config = dict(
    num_hidden_layers=8,
    hidden_size=192,
    n_experts=64,
    experts_per_token=3,
    d_expert=128,
    d_shared_expert=256,
    hidden_act='squared_relu',
    moe_layers=[0, 1, 2, 3, 4, 5, 6, 7],
    router_score='softmax',
    normalize_top_k=True,
    routed_scale=1.0,
    balance_loss=0.00654,
    balance_bias=False,
    router_cosine_scale=20.0,
    router_bias=True,
    n_groups=4,
    groups_per_token=3,
    init_std_router=0.00784,
    lr_router=0.00114,
    vocab_size=32768,
    norm='rmsnorm',
    norm_eps=1e-06,
    tie_word_embeddings=False,
    optimizer='cautious_adamw',
    learning_rate=0.002,
    beta1=0.95,
    beta2=0.95,
    batch_tokens=131072,
    max_seq_len=256,
    train_tokens=906500000,
    max_steps=6917,
    dataset='wikipedia_en',
)
Below are experts of layer 5 (counted from 0) of a mixture-of-experts language model. Rows are named router (the router's row for the expert) and show model dimensions 0-191. Each number is 128 + 32 x the weight over its row's rms, rounded and kept within 0 to 255. Numbers have three digits each.
Before each expert's rows: "comes before" lists some tokens at least twice as common just after its tokens as in all text; "gets" lists some tokens that make up at least twice as much of what it gets as of all text. This comes from a sample of Wikipedia text that the model never trained on. Tokens count by the router's weight.

# expert 6
comes before: "|", "==", "===", "The", " a", " well"
gets: "\n", " as", " As", " is", "As", "History"
router:133065156117208142144131117128089125152157099126099179090112146132099115127113059172161077111115170107129128156152068087184110061111134112137124109135127149103120131148073109147151103079099051093141143144111162106100108131171176173100129040139196125144131093119089099151167087106114153112129120144130109153144128117110057153123138121085108115074106134173141091091096093121114116106136158180122104207131107104084135124136184146124117132070093182108188097145141151126090152096112126078160199187177083143119109150126136160124174120151081145092146157132088110188135090156100192162

# expert 23
comes before: " a", " been", " was", " also", " not", " had"
gets: " is", " was", " are", " has", " he", " were"
router:109125151134112093143150171114144092128128114138208122133222131157152103089131143133125126126165163098096111133102155118143106118133119150090135131188199139133193183134121109126073153185162132146125104130126143131060096167090137138176103104111127105159171127162152139093093098148146113150102121125160170064112078156090063099144150145080123145123114104180129135108095124177113115126158160137179088106191139091059091115147173094108136225188119155090106135178085136075080115133150112093110183081105111189068121145161096146105172139203129152142104101106092132136142110163134180157

# expert 34
comes before: " the", " be", " have", " not", " are", " a"
gets: " to", " on", " of", " that", " would", " which"
router:136125126148170131145116148160127121123140119155200109091143134134100166122135155158149130094133125182114135087157109072159112146138070116199105079116234155072087123111095141104145176170185183136081124160146123170062126122132152163121102116116080106126115101198146082091112087071122114197077156133119115131144112132042124090109155107091111138121164194174152095113073088112156129161151135079108114117152112103131120157100123116110100156186103130094127131134122158124037091139149091093166054103097100119058067153113083133121123110126139159110095103104090136151136131104125179149

# expert 19
comes before: "-", "\n", "=", "|", " -", "Personal"
gets: "\n", "\n ", "\n   ", "W", " Co", " co"
router:113101121115160155116072117172172132084155140097092138103015093136129149107158138127164095080151174190123132050160122117167157054133093112120152137166114148183107162095075085117151145058181162118126142129107129106142109088108071139164075082144142126157077083099121136135138112139153129101170157117101153103147108091109167131143128126119142082156124135129141130114130141129135114144149109172133138108081161132150149102104123122129108140092092105089069118073103081169144119119112100128142224112127071048091109168084134168147143171133174131163122223104099171155189141177135143151

# expert 17
comes before: ")", "),", ").", "–", ");", ","
gets: " on", "2", "1", "On", "0", "3"
router:169165141124156124105142163188154098167147150142162132174118127139092108166130174136076164087110125163139130084103149157168117096119094093131126143146205066084138163140166080069127130140157177101089132122114132116107106169178140124135082105050129154175120142164103156140186114076133078193122090136096103136129139107039116084156159130195100102141175159195113118163067113144166132097129096167137139111079150134170101170105135119103122152072182170112152086144105096164075167154175113132104070144126102181148124110101149170105132158095147136142080114114157127094114182152096176151

# expert 37
comes before: "\n", " The", " He", " In", " It", " This"
gets: ".", ").", "\".", ".\"", " .", "=="
router:125105083141122121154216167089092125094180098110164103120133119115102151147051115168129101160127141106112149090073064123153123144122133134163105123140156076194111127147090154162142120143075085173176075151131128132117137098204100145105085151033135108096178130161113148061147143136174130090123200137157112110169129062133100144175117100112106178165140071137102102101187111071108153103096161104105139098153117146116158125101129151128146131150133108100122091167153102210144176131162129112145151107157109169202124097108159147135154103104168134150098130095076112100060113104136076146

# expert 49
comes before: " |", " 3", "2", "1", " 4", " 2"
gets: " ", "–", "|", " 3", " 2", "^{"
router:115118106131145125179111164110175109170124154088105100180104154202107164158078163106103140119138175122098160129101045132135094106146126113159139163117148124179154186108164123129149070143129167132080201158116148183141129106124110114176078073197096124115170172165036156091104129107160083133114100140079141190114121110127104148115114125133115054099150117147108119147049185097065173098109143199118144099096126132127126111112141127179096103137096116127117093150125189109125102133123149131138066134110123167131058123086176140127121171143156089128127037162171119130139129144107133145

# expert 29
comes before: " the", " he", " it", " that", " she", " they"
gets: ",", " that", " by", " of", " which", " when"
router:146084127154172107117190141185135121114148136170223130140196138146079158080200132090131117140079140097102106129142119089142112167108132087129150006175200178087132153117119140083141087134134155161140124130094137140106124131144164136126064180150097143171145114157146104146122123136086106117155139144148125118133168111154081126154162131152105121111085165156087120123087098145143129127143125137114191123107142129119125126153134058153120187159121149116111206117130085156126086134163110122118085100147088060028130065135118113099108106112097128105144116115074130111029144093140092142

# expert 55
comes before: " |", ".", "%", "–", "+", "a"
gets: " ", " 0", " 1", " 2", "%", " —"
router:117082130154153215170150230119147143149068083176108169127198164119178119165131158146106122169109170095093108096115109149099134196128108103126110162170179104191117129137120123117134087075165140166136163147103121127119133084113132133044154090100124102137145149160120145108097075128057102143086135092104128161079134120087118140122124092132112097127152085180172154101154109112129160113102117139098078168069066087136147132139117131099087128101091119139108132157060187104126116116126116169166083085133099180111120101136113166152164095108113069116148050128179135150160139159168148096

# expert 33
comes before: " the", " a", " his", " least", " their", " this"
gets: " to", " of", " for", " at", " from", " in"
router:183047130112097117113153109107115139141153149157200136127217154144183082096112128125124137148106125130093130089106077110132114150097118151156128085095104144114064120107079115166152122198114150168055154108128132123107150128158119136121108207149074175154174088130136098106184109117121122165112143121099136105075121152084144102145122150108099134141174179150146114073111057134122120128135133142070101138168103119183131109103124118165117136122051141136114161172101138145069077135122129164141030118123131129151113146110104145112118112135098180115070156094136124135063125132248132184

# expert 43
comes before: " and", " the", " a", " was", " he", " but"
gets: " and", ",", " or", "),", " &", " but"
router:137079098120202051114151166155128117117117156141187105109157139159120145116088151134117133074090144105100116153102153146186155101147139091075145036078199159139125150113036132100161153157167108183119182131129116125142101109087131144142077175131146203123152123161134115118129109117144103141111159128170120096113098182111066159095119140129097099119134134136110097104072147151134106127149144147091098138183187099069099150129138060145107163170101162086108182180143149062132089119179098147146160104110092136105168109137092150155124095138139107189052155135141104165089131136167100157

# expert 39
comes before: " the", " a", " ft", " m", " his", " this"
gets: " in", " of", " from", "In", " In", " played"
router:144120101124074166181128154129132134154150146151132130121188129166122125095119158133146164190096160164167033077122072153115174109105080140124146079182100123147131085136129112133120130103154145139150097103105080149118177097140118086105107149126132167121129112108191087149217079060127153190039182126136112136099111113109127139157173098144114108112126139190109116124089140118136119128134118085087116049125055126145053170121101117178151170102078133093113160139100100160073101155177114204120126082119075169165125152151121162114103109129122134111102136153162106143054120105147126131

# expert 31
comes before: ":", " |", "–", ";", ")", "):"
gets: " 1", " 2", " 3", " 0", " 4", " Born"
router:121147107134138233148076146100175155104115135161049132125109105139135129148144139156148121175114124160117161073177114131136169142062081117126122145195147123085114156125121125093100098100130127074105191091114168134067108093157175079149125131110154160172116107144141162127157097119112077196083155088102117114135109136107107129180124081117104134133172121150113146167094131070153123137121139193119148111060077181168123115139102122091105174160143107097143106140070166091181126156195095088153065125138108137102135197060109113106082177105137121096078131095147133143111134169076168159

# expert 1
comes before: ".", "–", "th", ",", ";", ":"
gets: " 1", " 2", " 3", " 6", " 4", " 7"
router:145116091112028130150116138142155106114126139147100114160168130166105098079101131146130178173076142113136097102122122127108155164141102132073142211176157108174077115135135088113110094058142121134124198133168110174153164130125163108155075159138122072143119168152089147053132100097074146089110117115114100093120178099099153141165174139116140168124122186107129178161114126190175131032146130133159150116067134138150190135139153112124156144117178163154149119152157153157165099112135086146138074071125112145097076128123143160099148137040162135138070128066154116099157153087127130134

# expert 63
comes before: ",", " 2015", " 2023", " 2013", " 2025", " 2018"
gets: "|", ",", " March", " In", " January", " May"
router:158137161154139055138144180079193138195124133162053132125107114129132118160124130113111114113154158112160087107149111125137119124150130101122118140147151081155097098125118120032142122200169137117157085155091128106048140162175176147134147110112148134119076136146132147135112058167110146106175127129138066139163143180156083119175175159091145117173123154144133145172096193132147100149169111137093098111100085083162091142081113098169078173147129171099087106065145137180156097092122158142145081098112102162140085160113103152183098123127103103112118116147146116078078109196178195142

# expert 36
comes before: " and", " which", " but", "000", " who", " with"
gets: ",", "),", "\",", " $", " –", ".,"
router:139101114121214113112154139203149106096123130154193142099172162144115113119076177096144128144096131141145127174126160111171114085152124119094139088090193118148145120133130117126139102158117142168088145152160119123139132134147139161144090134132149219190180124169140114099118097129119057118108177118155154073149099128089115076130136143118082111136132142157124126158078134124139116092129101207132086154157135090105128120140143102132117208075077137111071153127144111097135056127209119130166248151118141151097142098130178163155202110092131118155114131123111080162092125087165174170